Weights of a small mixture-of-experts language model, trained from scratch on English Wikipedia.
Size: 11 layers, width 160, vocabulary 5660.
Experts: 32 experts in each of 8 layers, 416 squared ReGLU neurons an expert, 1 pick a token, a sigmoid router.
Training: a variant of Muon for the experts, 427M tokens, 4557 steps.
Below are experts of layer 4 (counted from 0) of a mixture-of-experts language model. Rows are named gate (a neuron's input weights, with its number), up (a neuron's input weights, with its number), down (a neuron's output weights, with its number) and show model dimensions 96-127. Each number is 128 + 32 x the weight over its row's rms, rounded and kept within 0 to 255.
Before each expert's rows: a language model's description of what the expert responds to; "comes after" lists some tokens at least twice as common just before its tokens as in all text. This comes from a sample of Wikipedia text that the model never trained on. Tokens count by the router's weight.

# expert 11
It responds to: Pipes that open table rows, sentence-final periods and quote-periods, heading equals signs, and year prefixes like 197, 199, 200.
comes after: " |\n", " (", ")", "5", "%", "9"
gate0 [170 143  97 166 168 152  66 127 108 103 129 128 203  87 157 106 111 168 162 154 122  88 123 119 136 115  92 135  61 106 148 112]
up0 [141  70 129  74 104 150 157 120  98 168 169 196 152 173 235 146 135 151 151 123 107 110 138 150 151  99 145 160 141 179 146 117]
down0 [113  95 153 111 162 158  88 136  75 136 133 116 154 136  84 104  96 121 143  94 125  79 105 144  49 120 135 127 125 122 157 157]
gate1 [156 103  89 145 125  96  86 125  98  73 158 102 187 102 126  90 122 115 128 167 165 144  87 158 120 149 104 114 115  79  86 152]
up1 [153 109 132 126  74 172 147 164 132 108 123 121 163  92 164 121 118 100  83 149 168  79 215 121  82 142 156 146 162 130 158  89]
down1 [102 143 102 104 162  82 118  87 151 106 124 177 119 199 166 181 139 136 195  63 141 137 186 149 155 129 149 122 107 102 133  99]
gate2 [141 148 190 111 116  59 129 145 130 156 198 166 196 113 145 149 147 128 130 120 165 185 122 100 135 139 131 125  72  92 139 107]
up2 [ 84  96 138  95 100 139 136 166  97 137 123 128 113 126  67 123 162 125 136 141 118 124 157 104 144 171 103  94 130 109  64 138]
down2 [ 84 185  71 153 122 131 136 112 188 111 130 147 112 179 115 130 159 117 112 151 128 143 102 104  72 142 103 165 135 148 121 142]
gate3 [126 149 105 134 166 121  71 180 174 163 133 142 126 140 123 177 110 131 123  90 112  87 148 107 131 107 114 115 117  85 127  99]
up3 [ 42 147 154 128 145 124 116  97 114 114 165 150 138 133 103 121 144  65  96 117 158 178 155 147 123 146 130 120 153 164 186 192]
down3 [ 73 189 167 147  85 155  94 118 201 132  99 126 115 140 140  85 125 117  76  96 133  68  76 186 177 158 148  99 112 120 154 137]
gate4 [185  72 150 152 158  83 131  93 163  93 146  89 176 112 121 119  91  71 123 201 155 118 100 131 144  81  87  91  78 129 197  98]
up4 [129 106 139 154 161 123  81  92 134 176 188 113 151  91 114  72 125 140 100 141  93  37 101 133 100 111  93 130 144 148  99  81]
down4 [110  65 138 134 151 123 130 147 154 173 129  95 126 128 142  70 133 109 159 139 126 122 102 106 119 106 137 162 137  87  73 113]
gate5 [159 166  98 155 137 123 187 137 109 120  98 160 178  93 162  98 138 143 110 160  90 169 138  87 130  96 119  81 128 128 126  80]
up5 [ 81  88 117 156 118 113 119  94 134 146  57 197 191 106  44 182 121 144 114 125 140 118 148 130 121 131  64 157  85  60 181 160]
down5 [103 193 158 154 119 138 212  87 147 129 112 152 139 126 125 101  93 116 121 144 105 161 177 154 169 135 130 125 117 120 128 135]
gate6 [151  99  78 144 139 113 123 136 124  90 112 144 138 113 108 176 141 102 157 119 120 100  82 164 161 123 157 107  90 171  54  39]
up6 [103 158 110 107 138 135 143 137  72 106 117  98 107 151  95  95  86 129 115 127 108 144 110 140 131 135 124  94 127 107 126 145]
down6 [113 131  77 139  78 118 163 118  96 125 151 151  98 143 138  75 169 164 115 160 135 119 100 149 112  96 115  87 135 133 181 132]
gate7 [200  59 152 141 135 128 151 159 123  95 178 124 155 118 141 104  45 140 149 156 140 125 115 123 116  99 153 138 105 123 105 144]
up7 [115 147 150 165 106 113 140 164 114 132 109  83 137  90  78 107 120 154  63 157 134 129 144 129 168 152 135 171 152 159  98 125]
down7 [158 141 152 193 162 155 113 107 110 167 128  99  72 124  90 159  88 149 110 125 103 105 132  66 191 178 128 167 139 108 115 172]
gate8 [157 116 102 149 146 156  98 111 131 101 126 166 103  54 192 157  98 134 115 159 112 122 113  36 127 166 119  94 139  95  86 108]
up8 [133 181 107  58 130 119 149  93 197  95 118  58 136 132 151 160 132 192 141 166 121 143 155  77 122 129 149 131 100 115 108 135]
down8 [106  78  53 166 118  84 111 136  96 111 141 159  91 164 143  81  67  99 111 158 109 161  90 125 115 152  87 139 165  87 147 133]

# expert 8
It responds to: Commas, for, the and pipes in football career tables and prose, plus name pieces such as Liberal, Theatre, Festival, Freemason.
comes after: " ", " for", " of", "0", "%", " F"
gate0 [142 181 153 111 152 143 140 148  87 115 102 113  83 154 147 113 113 105 131 164 204 140 145  81 100 157 156  81 125 124 113 106]
up0 [117 173 111 127 101  76 179 114 191 157 174 124 118  71 117 163 160 143 120 145 128  94 112  91 121 129  94 114 136 112 136 115]
down0 [ 84 194 108 144 125 189 104 124 104 175 168  96 171  82  62 208 138 112 149 154 131 167 148 131 112 182 129  96 157 106 152 139]
gate1 [191 186 182 156 162  83 172 160 137 172 121 167 235 102 170 190 124 167 112  93 213 144 134 115 121  78 136 120 138 135 141 158]
up1 [136 130  92 185 166 138 158 111  86 137 137 139 160  91 169 120  93 216 133 102 131 103 120 127  88 131 170 135 141 151 119  84]
down1 [175 109 138 153  74 123 113 110 130 162 129 117 127 118 123 119 105 136 142 148  91 178 168 167 111 136  88 156 120 175 168  96]
gate2 [169 115 118 199 113 112 116 169 103 128 156 131 180 194 163 120 142 135 103 136  99 165 128 145  94  98 165 168 125 150  78 141]
up2 [ 98  98 160 125 110 136 146 136 186 175 132 136 112  82 123 102 165 129 139 156  83 125 138 131  56  76  77 197  78 161 134 137]
down2 [177 106 131 107 129 177 111 145  86 118 132 122 148  65 121 206 118 201 157 122 131 123 133 133 113 104  95 106  88  85 116 126]
gate3 [143 127 161 113 167 158 124 148 146 116 125  94 201 177 167 125 135 146 199 123 178 191 104 134 135 129 136 151 133 117 101 124]
up3 [193 104 121 135  78 111 161 118 111 138  83 113 114 164 105 182 104  89 155 120 100 104 147 103 141 130 216 146 135 165 167 151]
down3 [ 92 114  92 176 175  84 110 133  90 126 107 131  88 181 106 103 101 127  78 103 108 146 100 135  96 116 140 137 118 104 127 158]
gate4 [117 159 200 115 148 107 162 130 179 154 171 116 141  77 111  94 112 178 132 106 141 130 108 111 150 141 101 129 123 132 167 140]
up4 [ 75 130 143 117 155  37  96 123  95 114 103 198 204  94 144 155 129 193  95 120 112 130 175 133 140 138 177 128  84  79 143  94]
down4 [ 91 173 138 132 116 106 110 132 110  77  94 167 153  77  91 121 175 176 180 128 113 115 106 167 165 126 169 154 108 100 119  95]
gate5 [136 139 146 101 168 154 178 109 122  65 141 132 145 104 166 193 161 133 127 160 125 149  97  78 132  84 114 123 114 138 155 142]
up5 [113 129 131 102 139 107 134 115  82  65  75 123 212  98 186 157 139 126  90 100  93 159  82  96 151  93 122 112 185 136 121  98]
down5 [149 131 180 121 215 136 193 104 129 190 148 124 110 135 102 137 222 114 106 168 109 105 135  91  99 150 153 140 128 113 147 171]
gate6 [149 107 144 137 175 122 123 140 137 103 129 132 146  98 177 131 170  99 145 150 113  90 112 118  97  92 105 103 108 128 102 139]
up6 [141 150 152 135 156 126 181  90 190 165  82 162 149 140 112 124 103 191  76 110 150 124 107  72 154 182  82 113 163 108 150 100]
down6 [101 162 157  97  84 168 195 142 173  61  91 113 226 210 140 124 125 108 189 120  99 106 155 116 164 110 127 185 112 137 136 162]
gate7 [133 160 177 166 130  96 132 177 114  98 125 120  95 143 167 128 164 108 162 121 174  95  44 148  97 108 109 168 153 123 126 141]
up7 [161 145 149 145 151 142 157 172 137  99 155 122 130 152 137 123 116 153 135 160 107 155 155  90  76 172 142 152  66 156  86  90]
down7 [130  94 116 125 161  88 116  69 155 189 129 170 105 107 162 147 185 112 111  89 100 132  83 121 135 124 138 114 106 114 136 163]
gate8 [136 115 120  98 149 172 119 117  62 125 118 137  79 122  82 143 120 107  87 106 121 157 121 121 119  89 106 158 129 162 126   2]
up8 [ 81 148 111 110 106 167 172 190 138 136 104 107 121 125  94 127 159 138 112 173 120 116 157 111 162 134 154 147 125  72 135 129]
down8 [169 161 140 179  89  85 143 119 132 142 110 110 127  87 144 105 141 157 209 129  80 136 121 126 157 212 107 208 157 141 157 150]

# expert 7
It responds to: First capital letter or piece of a proper name at a line or cell start, as in species lists and titles: Sc-aphiopus, A-maloxestis, A-nd-rzej.
comes after: " |", " (", "°", " K", " \"", " B"
gate0 [131 145 184 152  67 132 130 143 121 146 141 121 122 181 147 130 156 133 109 188 109 106 127  82  96 100 125 151 113 108 110 136]
up0 [151 136 160 126 120  84 111 153 153 151  72 104 129 120  53 134 117 147 115 164 102 103  78 168 110 143 162 120 136 193  98 157]
down0 [169 145 133  94 103 141 164 128 172 137 224 145 148 127  99 177 148 148 123 136 144  99 120 145 181 142 141  78 106 162 102 146]
gate1 [135 100 199 122 181 177 174 114 117 110  74 133 129 124 119 125 116 122  77 124 107 135 121 127 110 131 120 148 131 154 119 121]
up1 [216 143 129 145 146 138 123 137 121 129 113 162 147 104 148 164 183 126 103 131 129 189 100 111 165 153 125 126 114 135 122 137]
down1 [123  84  99  81  69 144 164 104 165 110 121 157 111 111 145 225  98 113 139 166 115 148 141 129 170 127  67 178 157 122 156 115]
gate2 [157 143 120 144 164  93 153 127 132 127 167 114 142 139 179  79 150 129 130 180 127 168 134  58 126  79 109  81 134 101  61 166]
up2 [143 102 140 178 148 101 116  89 125 160 113 156 125 210 144 139 140 133 103 162 131  71 125 105 133 157 113  87 123 110 167 128]
down2 [ 70 149  87 128 156 119 122 184 132 153  98 138  93 109 117 133 153  99  93  95 103 105  97 114 125  94 138 140 147 183 119 173]
gate3 [146 105 128 148 145 130  99 107 195 178 140 117 188 119 117 143 156 127 133  93  76 178 139 125 155 128 116  98 129 101 120  98]
up3 [122 116 134 133 157 142  87 133 146  71 125 125 135 227 153 105 121 159 139 121 212 163 132 105 111 148 106  74 144 175  99 119]
down3 [ 98 171  90 109 124 157 136 170  64  56 132 122 156  63  82 107 119 105 112 109 142 188 108 149 157 148 103 113 112  93 146 154]
gate4 [156 133 110  95 104 119 159 170 124 148  89 112 187 125 147 137 187 156 138 106 154 147  95  47 130 147 171 122 104  96 147 112]
up4 [115 132 194 170 116 185 121  99 102 151 118 139  87 133 133 141  57  86 115  54 119 105  91 173 125 163 106  95 169  81 114 157]
down4 [156 157  90 118 158 163 120 141 130 143 109  86  97 116 161 148 163  87 145 125 106  82 137 102 124 164 161 137 112 131 156 172]
gate5 [153 142 152  90 137 125 160 113  57  57 141 155 170 103 151 182 102 128 124 125 120 193 166 111  74 107 141 144 102 126  90  84]
up5 [ 99  91  90 156  75 139 154 100 126 149 112 171 140 182 115 160 133 174 122 108 160  79 134 133 133 207 127 137 190 140 132 163]
down5 [134  98 153 132 142 105 164 121 131  87 122 127 189  98 135 137 143  54 175 161 147  57 121  85 187  88 148 117 114 169 124 171]
gate6 [ 77 133 114 172 137 143 116 138 146 143 124  57 173 152 148 214  95 113 184  52 145 108 122 141 116 114 131 117  93  94 195 105]
up6 [ 41 142 131 134  89 144 122 109 144 133 134  94 160 111 101 192 135 121 150 106 138 174 179  63 115 130 140 126 148 153 150 129]
down6 [119 159 141 138 173 167 134 130 155  99 156  79 110 138 178 113 165 118 136 140 153 139 166 144 105 124 113 123  50  97 109 151]
gate7 [ 98 146  98 124 173 145  88 116 149 120 129 184 195 122  90 194 136  78 115 151 162 133 163 109 148 165 144 102 131 116 113  89]
up7 [113 181 125 124 173  90  67 105 128 106 141 157 106 108 153 104 159 148  52 133 166 149 163 118 111 127 177 156  83  91 136 173]
down7 [133 111 116 100 173 154 128 150  53  89 119  63 155 171 124 152 157  42 161 130 167 146 116 147  62 124 176 140 159 147  94 170]
gate8 [145 136 119 194 115 151  82 129 125 130 134 172 129 108 126 159 135 109 115 136 104 133 159  40  79 109  95 102 171 109 104 136]
up8 [123 111 140 113 173  90 121 119 143  76  98 145 161 183 127 147 121 130 139 142 132  99  82 160 112 113 123 144 132 151 113 124]
down8 [157 124 123 113 132 116 194 202 103 140  91 113 128 110 139 186 141  80 134 136 123 155  90 115 156 199 127  60 115 224 113  94]

# expert 20
It responds to: Pipes and spaces between numbers in sports statistics tables, plus letters of Arabic and Cyrillic script and name fragments like Vasilache.
comes after: " |", "0", ";", "1", "2", "3"
gate0 [ 72  82 140 167 129 128 122 145  86 142 140 114 191 111 185 122 153 144 118 162 126  87 139  80 131 104 125  84 121 133 120 164]
up0 [169 185 159 161 121  28 143 142 107 134 102 127 128  88 103 129 118 141 147  76  84  60 177 101 149 119 139  84 128 140 104 145]
down0 [ 66 104 145  85 178 127 145 171 128  97 137 161 188 134 100  93 142 117 155 143 131 132 126 150 136 147 123  55 137 149 141 103]
gate1 [122 125  79  94 132 208  97 152  63  95 162  69 128 128 167 140 173 128 167 154 119 114 151 125 188  45 152 165 124 145  92 104]
up1 [181 119 117 149 133   6 106  84 150 140  86 193 117 100 123 113 126 137 145 114 133 148 118 147 120 180 160 120 165 127  93  95]
down1 [ 49 190 105 104 143 180  65 111 106 181 155 131  91 163 146  94 140 126 144  82 159 149 132 146 121 102 133 164  78 111 130 140]
gate2 [122 108 121 116  92 118 154 203  73 179 139 100 138  99 216 147 140  92 159 123 135 139  97  38 117 135 134 141 132  88 133 148]
up2 [101 112 154 107 142 139 175 152 112 151  91  96 162  84 169  80  79  94 139 110 121 114 171  86 148 130  93 128 205 104 114 142]
down2 [101  98 133 141 117 114 114 146 142 133 136  82  67 204 155 136 171 177 152 134 142 138  93 166 170 131 133 129 168  87  95 102]
gate3 [132 135 164 160 167 147 124  74 153 128 104 147 156 126 130 119 120 109 148 122 114 213 134  80 135 114 140 110  95 164  88 113]
up3 [161 123 101 155 156 111 138  78 139 102 198 129  72  97 119 129 172 102 131  94 140 170 146 128 115 115  79 120 147 101 123 127]
down3 [119 150 103  96  83 136 143 139  94 148  92 153  62 121  97  60 160  93 121 142 128 143 135 145  39 161  96 151 155 162 142 126]
gate4 [114 142  61 115  81 124 117 111 158 190  88 163 167  96 200 128 162 165  82 111 129 157 163  73 157 101 147  72  81  93 162 168]
up4 [100  78 170  54 149 164 106 106 144 115  84 166 160  92 194 129  60 134 126 139 123 129 130 184 128 124 109 137 112  40  66 127]
down4 [143  93 132 159 161 134 175 137 107 113 104 182 146 143  78 145 191 124 112 104  89 107 214 109 132 129 119 115  78 101 140 153]
gate5 [105 127  88 149 122 147 114 118 127 149 192  95 150 144 127 138 137  86 155 124 144 153 161 107 143 119 107 151 132 139 158  88]
up5 [120 117 221 127  97  95  93 145 129 126  81 102 141 175 125 104  99  94 187 184 123  89  94 134 148 118 100 160  68 143 149 127]
down5 [ 89 104 124 115 163 169 108 106  92 160 223  93 121 111 128  71 159 157 137  64 155 153 125 123  96 149 163 145 115  67 193 111]
gate6 [183 166 164 167 168 131 145 187 136 142 122 151 120 184 133 100  58 130 131 168 150 158 160 159 117 145 132 216 128  63  84 159]
up6 [117  83 104 134 122 182 147 128 135  83 163 150 125  80 169 137 139  97 109  47 113 163 104 108 126 128 105 105  94 170 171 131]
down6 [128  97  81 118 143 147 122 190  85 127 130 163  79 102 109 125 139 146 130  79 144  93 119  75 143 193  62 106 118 139 125 105]
gate7 [108 117 133 139 162 143 102  98 147 144 137 120 140 122 134 134 120 114  49 169 128 112 190 160  95  93 129  90  96 127  87 173]
up7 [102 177 189  98  97 133 173 180  95 158 177 149 149 166 112 186 170 133 116  76 159 142 109 146 138 179 142 154 169 127 136 103]
down7 [134 114 138  86 158  91  97 143 200 197 105  89 148 156 109 141  97  64 139 166 114 116 124 105 183 139  69 119 162 125  67  43]
gate8 [141 141 136 181 140 152  76 149 147 129 146 115 152 130 128 134 118  87 170 146 131 116 144 123 125 124 161 119 170  95  86 129]
up8 [211 120 132 127 148 160 160 111 142 162 163  74 178  87  89 146 158  65  81 113 188 139 121  82 171 158 158 137  98  73 133  97]
down8 [ 98 105 120  96 163 149 137  73 183 165 127 133  80 104 108 109 118  82 142 122 155 133  39 107 213 149 118  98 133 145 155  82]

# expert 1
It responds to: Spaces, digits, slashes and dashes inside tables of votes and scores, plus mid-word pieces like undern-e-ath, cont-ro-versy.
comes after: " ", " |", " in", "|", " (", "\n"
gate0 [193 113  91 179 125 105 130 138 135 114 105  95 116 151 175 145 172  91 111  86 168 173 134 109 157  80  75 120 115  68 148 122]
up0 [112 132 172 133 141 144 157 121 153 108 113 132  83  87  62 138 149 161 138 164 141 120 135  82 133 114 117 137 126 188  84  72]
down0 [ 71 114  58 107 148 100 144 129 163 140 154  96 121 205  79 116  96 138 160  46 168 191 152 123 128 133  94 139 104 121 138  77]
gate1 [ 93  66 157 144 129 135 145 154  89 151 131 145  90 122 133  55 138 155 115 116  90 168 179  73  78 128 173 140 106  97 112 148]
up1 [ 96 157 160 152 158 130 102 123 136  91 138 113 103 162 157 124 163  75 168 133 174 126  58 132 124 149 119  76  86 142 105 100]
down1 [173 120 146 144 103 121 115 117  90 164 137 135  89 155  77 189 127 174  85  83 180 120 139  53 123  88 134 126 137 100  66 160]
gate2 [ 88 124 178 115 165 220 171 154 129 145  91 141 124  90 178 155 138 124 128 134 144 107 155  96 142  87 117 113  80 117 131 119]
up2 [126  79 154  72 164  31 115 143 119 123 104 167 143  99  95 106 105 157 174 102 129 135 153 132 155 127 119 189  84 150 136  99]
down2 [ 69 125 106  71 114 125  52 136 137 140  80 130 142 137 115 135 159 145 108 102 122 104 129  97 172 123 128 130 115 107 111 106]
gate3 [134 101 109 141 152 134  96 124 168  79 105 125 153 124 130 141 113 123 167 118 134 118 167 143  83 154 141  77 158 118 105 129]
up3 [112  95  83  91 134 178  93  73  89 139  76 111 152 108 104 179  98 104 117 125 157 158 137 151  75  94 192 101 126 164 158 172]
down3 [185 103 122 158 130 107 101 180 149 127  97 127  97 110 104 143 199  83 115  64 124 134 140  87 164 194 118  85 127 169 100 205]
gate4 [101 147 162 122  60 135 154 156 114  89  80 110 147 139 141 108 120 135 148 122 106 116 167 152 109 122 129 112 135 102 189 118]
up4 [148 136 129 128 100  76 142 156  92 141 163 155 142 171  77 159 108 123 119 127 162 134 127 100  71 142 150 114 167 127 167 164]
down4 [168 149 182 164 136  63 118 100 117 146 181  92 114 128 125 155  75  96 180  87  94 171  83 123 139  96  99  68 103  87 116 133]
gate5 [157  93 149 141 176 118 163 163 171 154 156 127 160 128 172 133  98 113 115 168 141 144 135 118 103 107 184 130  69 163 105  81]
up5 [182 139 134 166  84 127 151 123 180  95 108 151  87 156 165 134 113 151 208 114 170  92 130 100 138 169 112 112 116 127  42 201]
down5 [ 88 113  99  77 109 183 109  99  86 114 154 109 176 169 137  64 149 103 165 127  95 143 127 113 137 129  90 138 153 107 139 138]
gate6 [154 218 170  78  80 202 111 122 112 168 140 111 101 174 166 172 161 152 160 140 102 142 152  64  91  91  94 154  79 122  59  99]
up6 [ 84 106 156  99  74 156  77 132 176 104 112 110 212 166  80 170 112 192 163 121  67 106  97 102  98 142 162 102 142 104 110 150]
down6 [ 61 107 146 130 129  84 126 143 166  89  98 114 118 125 193 169 134 140 158  95 144 145 139 119 168 107  80 138 152 135 134 132]
gate7 [125 111 157  88 205  73 101 169  76 127  95  77 129 179 136 113  64 107 131 181 150  36 142 102  81 128 106 117 100 120 107  89]
up7 [162 181 118 165 185 149 163 114 136 118  91 156 155 154 135 132  98 121 202 109 132  99 158 102 128 187 117 207 123 116 126 117]
down7 [160 110 149 162 129  87 121 102 200 108  91 194  94 164 125 165  73 112 137 129 151 115  63 159  96 187 114 117 131  94 101 116]
gate8 [101 175  38 115 135 117 183 191  85 148 170 170 156 119 168 135  85 121 110 159  81 119 113 116  92  95 116 126 109 127  96 140]
up8 [ 97 175 180 122 135  94 123 117 199 123  89 137 156 150 134  57 140 128  87  81 167 139 145 148 119  62 164 132  75 128 163  72]
down8 [ 70 142 120  77 140 115 103 155 183 103 144 137 118 156 171 166 104  86 139  99 138 157 159 103  97 109 176 147 107 121  91 148]

# expert 31
It responds to: Bare spaces before years or dates, "Phylum" and "Region:" in infobox lists, plus word-starts like Tour, paint, influ.
comes after: ",", " |", " in", " March", " November", " January"
gate0 [141 161 121 102  89 156 129 147 113  79  72 134 132  94 138 109 114 128 100 114 164  75 158 109 140  85 161  61  87 191 126 160]
up0 [106 130 128 118 166 181 142 141 132 132  54 196 134 122  89 137 160 155 125 116 144 166 144 105 146 137 104 129 145 167 136 152]
down0 [132 141 137 134 140 104 113 167 150 179  87 173  45 114 141 117  90 135 124  99  77  86 125 110 103  66 134  97  99 134 145 152]
gate1 [115 203 145 143 154 163 117 112 112  86 139 163 163 115 132  90 115 164 197 153 175 139 160 182  88 125  98 107  93 111  86  94]
up1 [ 72 157 116  99 127 163 117 147 148 155  94 110 111 138 122 109  82  85 146 149 144 108 104 119  90 171 134 171 124 171 151  93]
down1 [ 92  82  92 132  97 160  62 159  86 112 129 168  66 128 117 132 165 110 145  97 133 106 205 124 123  41 150 118 118  99 110 111]
gate2 [125  95 144 143 179  86 113 162 173 101 129 121 115 140 122 101  44 122  61 131 186 199 154  90 140 149  93 140  92 135 143 178]
up2 [147  94 143 137 115 174 145 141 122 141 118 147 129  93 136 144  95 166 139 178 146 112 132 196 155  92  75  69 145  58 111 146]
down2 [158 140 150 141 113  90  87 136 140  65 153 168 143  94 107 113 105 123 173 152 130 122 126 144 148 122 142 127 145 132  77 107]
gate3 [160 118 188  99 113 114 132 109  97  37  99 106 151  78 127  83 158 198 101 128 136 139 108 136 108 169 145 141 147 105  76 101]
up3 [190 203 112 125  88 157 193 169  96  95 143  78 126 175 186 153 139 101 118 125 165 114 152 134 140 127 133 167 110 185 114 117]
down3 [130 123 161  86  99 137 137 161 124 166 184 147 119 155 163 104 131 199 125 142  90 151 109 157 131 118 139 141  89  81 120 137]
gate4 [ 87 137 121  60 121 206 190  98  99 137 131 147  90 173 156 158 121  67 123 133 135 168 101 113 123  96 176 139 127 106 103 140]
up4 [ 35 108 139 120 112 124 161 169 109 141 123 137 119  85 128  58 112 128  84 107 108 126 104 133 164  67  85 147 182 151 194 130]
down4 [111 133  98 122  99 177 148 115 106 107 128 131 155  89 132 138 114  83 180 134 153  86 143 126  82 137 102 193 136 167  77 113]
gate5 [ 71 132 122 149 143 156 101 189 114  86 118 100 130 126 130 180 122 122 112 102  91  93 144 138 118  64 163 116 123  82  88  68]
up5 [174 189  79 147 101 152 141 136 148 115 113 157  83 103 160 137 104 101 106  98 121 120 139  89 154 116  78 116 195 136  87  95]
down5 [134 107 109  94  90 108  74 107 156 125  97 157 185 148 167 169 139 109 113 163 165 138 104 164 109 160 127 137  80 122 128  65]
gate6 [114 150 133 129  95 163 162  86 157 111 150 116 173 143 107 121 165  40 122 130 103 124 120 101 117 108 103 143  91 122 148 108]
up6 [106  87 131 138 161 146  85  86  63 139 176  91 166 164 156  55 128  94 112  95 104 115 120 130 108 161 169 111 143 132 156 138]
down6 [154  64 145 136 112  98 101 185  88 142 123  70 121 165 127 139  92 157  85 163  90 118 103 144 157 134 137 129 127 112 124  81]
gate7 [150 125 114 157 113  61  54 115  88 161 112  92 163 172 126 143 104  92 132 110 104 109 144 145 140 124 143  70  96 131 117 129]
up7 [ 80 122  86 138  91 145 118 106 169 146 139 135 167 123 130 118 158 134 121 155 116  97  76 127 113 117 104 130 169 148 132 154]
down7 [140 132 117 139 197 159 141  92  95  93 140 108 141 133 137  42  98 147 146 122  87 152 193 123 151  98 121 104 173 130  94  86]
gate8 [103 162 111  95 138 151 129 134 149 122  98 165 140 155  98 148 129 115  85 115 122 131 141  85  85 126 152 171  71 119 163 163]
up8 [ 82 130 143 170  53 112 189 176 215 107  92 137  78 127 149 122 119 140 171 143 146 121 112  93  80  60  62  94  99 133 164 101]
down8 [131 141 129 104 120  84  28  93 192 129 150 129  67 151 168  71  97 135 118 185 137 125 126  84 115  81 108 104 103 126 102 157]

# expert 0
It responds to: Word pieces inside place, religious and ethnic names in town, church and history articles, such as Hebrew, Ottoman, Mexico; also "them" as object.
comes after: " the", " ", " in", "-", " his", " In"
gate0 [ 84 168 134 139 128 174 172 145  80 140 141  77 100 100 126 206 123 125 115 150 131 110 103  93  71 130  93 191 117 103  36 122]
up0 [124 127 162 139 150  93 163 132 163 171 182 130 131 144 186  93 191 167 169 100 144 170 107 106 201 165  94 147 128  69 132 137]
down0 [ 88 119 123  80 111 138  84 138 183 131 207 111 119 103  95 163 127 118 118  69  56 134 153 120 103 194 168 158 101 144 106 149]
gate1 [184 132 161 161 136 129 120 112 111 136 121 146 177 175 130 121  91  92 111 107 132 142 107 121 124 131  95 133  95 146 109 151]
up1 [127 122 145 140 168 149 119 124 148 197 122 149 110  96 119 138 174 164 124 151 112 139 124  87  80 148  66 128 108 161 134 159]
down1 [153 132 165 121 122 135 113 119 108 134 104 122 110 134 116 136 168 123 153 113 139  90 122  72 120 183 175 123  61 110 125 211]
gate2 [175 153 160  94 124 140 138 141 159 156 135 103  94 132 153 156 145 137 121 116 112 117 138  71 160  68 162 124 148  86 149  30]
up2 [160  82 107  87 100 196 178 118 130  67  97 109 136 174 176 143 153  87 103 156  75 125  86  99 109 128 140 150 162 117 179 137]
down2 [124 126 138 116 173 110 166  66  97 124 113 111 159 132 151  93  77 199 136 154 103 111 166  48 139 201 119 146 107 163 137  93]
gate3 [190 150 100 163 107 174 125 143 161 167  82 108 143 116 180 121 102 156 135 118 169 164 123 132 149 105 156  53 100  82 132  80]
up3 [174 126 108 102  49 185 180 164 101 143 103 105 168 155 176 139  73 131 177 127 136 127 145 136 140 174 122 106 179 126  87 142]
down3 [135 157 140 129 145 181  95 120 180 148 141 126  79 186 156 108 110 154 159 162 171 199 101  99 136 188 142 169 119 117  88 108]
gate4 [121 178 124 175 125 135 158 166 129 115  82  94 150 142 177 130 207 124  87 140 127 140 140 109 145 154 142 172 165 109 101 173]
up4 [137 163 118 132 109 159 142  94  98 133 186 129 122 104 161 150 168  66 121 138 184 159 136 149 126  77 111 187 103  44 140  94]
down4 [133 112 118 112 137 152 131 145 127 123 167 163 168 151 147 108 106 167 116 119 162 194 118  63 169 140 116 111  83 108 155 119]
gate5 [135 165 124 152  97 117 155 182 161  96  98  73 153 123 145 168 142  70 180 107  89 158 138 107 101 118  81 175  88  93 172 160]
up5 [118 145 125 134 142 134 132 153 145 146 120 109 148  68 138 113  89  95 129 147 121 114 137 153 130  96 129 185  95 108 154 160]
down5 [104 126 166  94 118 135 126  48  98 120 149 113  91 121 112 124 165 109 111 102 109 134 146  83 102 151 168 131 132 116 129 116]
gate6 [160 113 143 122 119 140 148 193 177  54 120 155 135 108 125 115 104  86 151 150 139 185 177 110 107  91 110  65 155 120 141 139]
up6 [140  96 124 128 108 110 123 107 111  46 117 185 195 103 132 113 200 147  96 147  71 116 127 144 129 129 113  74 148  93 151 113]
down6 [134 160 154 117 178  98  92 144 141 101 130  92  77 142  85 166 121 156  79 134  71 127 123 198 133 142 108 136 171 189 183 104]
gate7 [201 167  80 151 109 192 128 123  45  91 140 117 157 140 167 152 115 125  82  99 147 132 118  70 129 106 134 173 181 118 105 131]
up7 [122  93  96 206 121 118 138 155 150 148 133 122 112 110 119  85 132 116 144 193 156 141  97 102 129 133 148  86  70 171 111 136]
down7 [167  90 172 148  65 166 116 122 111 169  97 157 125 147 120 143 118 179 113  67 118 146 114 100 187 180 130 125 140 164 135 131]
gate8 [112 181 120 177 150 111 111 129 103 154 131 180 122 102  98 163 126  70  72 140 175 155 140  76 103 138 122 116 170 130  99 100]
up8 [ 70 115 113 145 134 131  99  84 155 183  58 120 151  89  89 164 140 128  89 154 114 106 192 107 128  68 102 142 107  75 115 153]
down8 [140  67 113 110 125  90  74 101 105 173 121 180 148 138 150 117 165 114 107 154 172 115 192 120  99 121 101 146 154 196  87 146]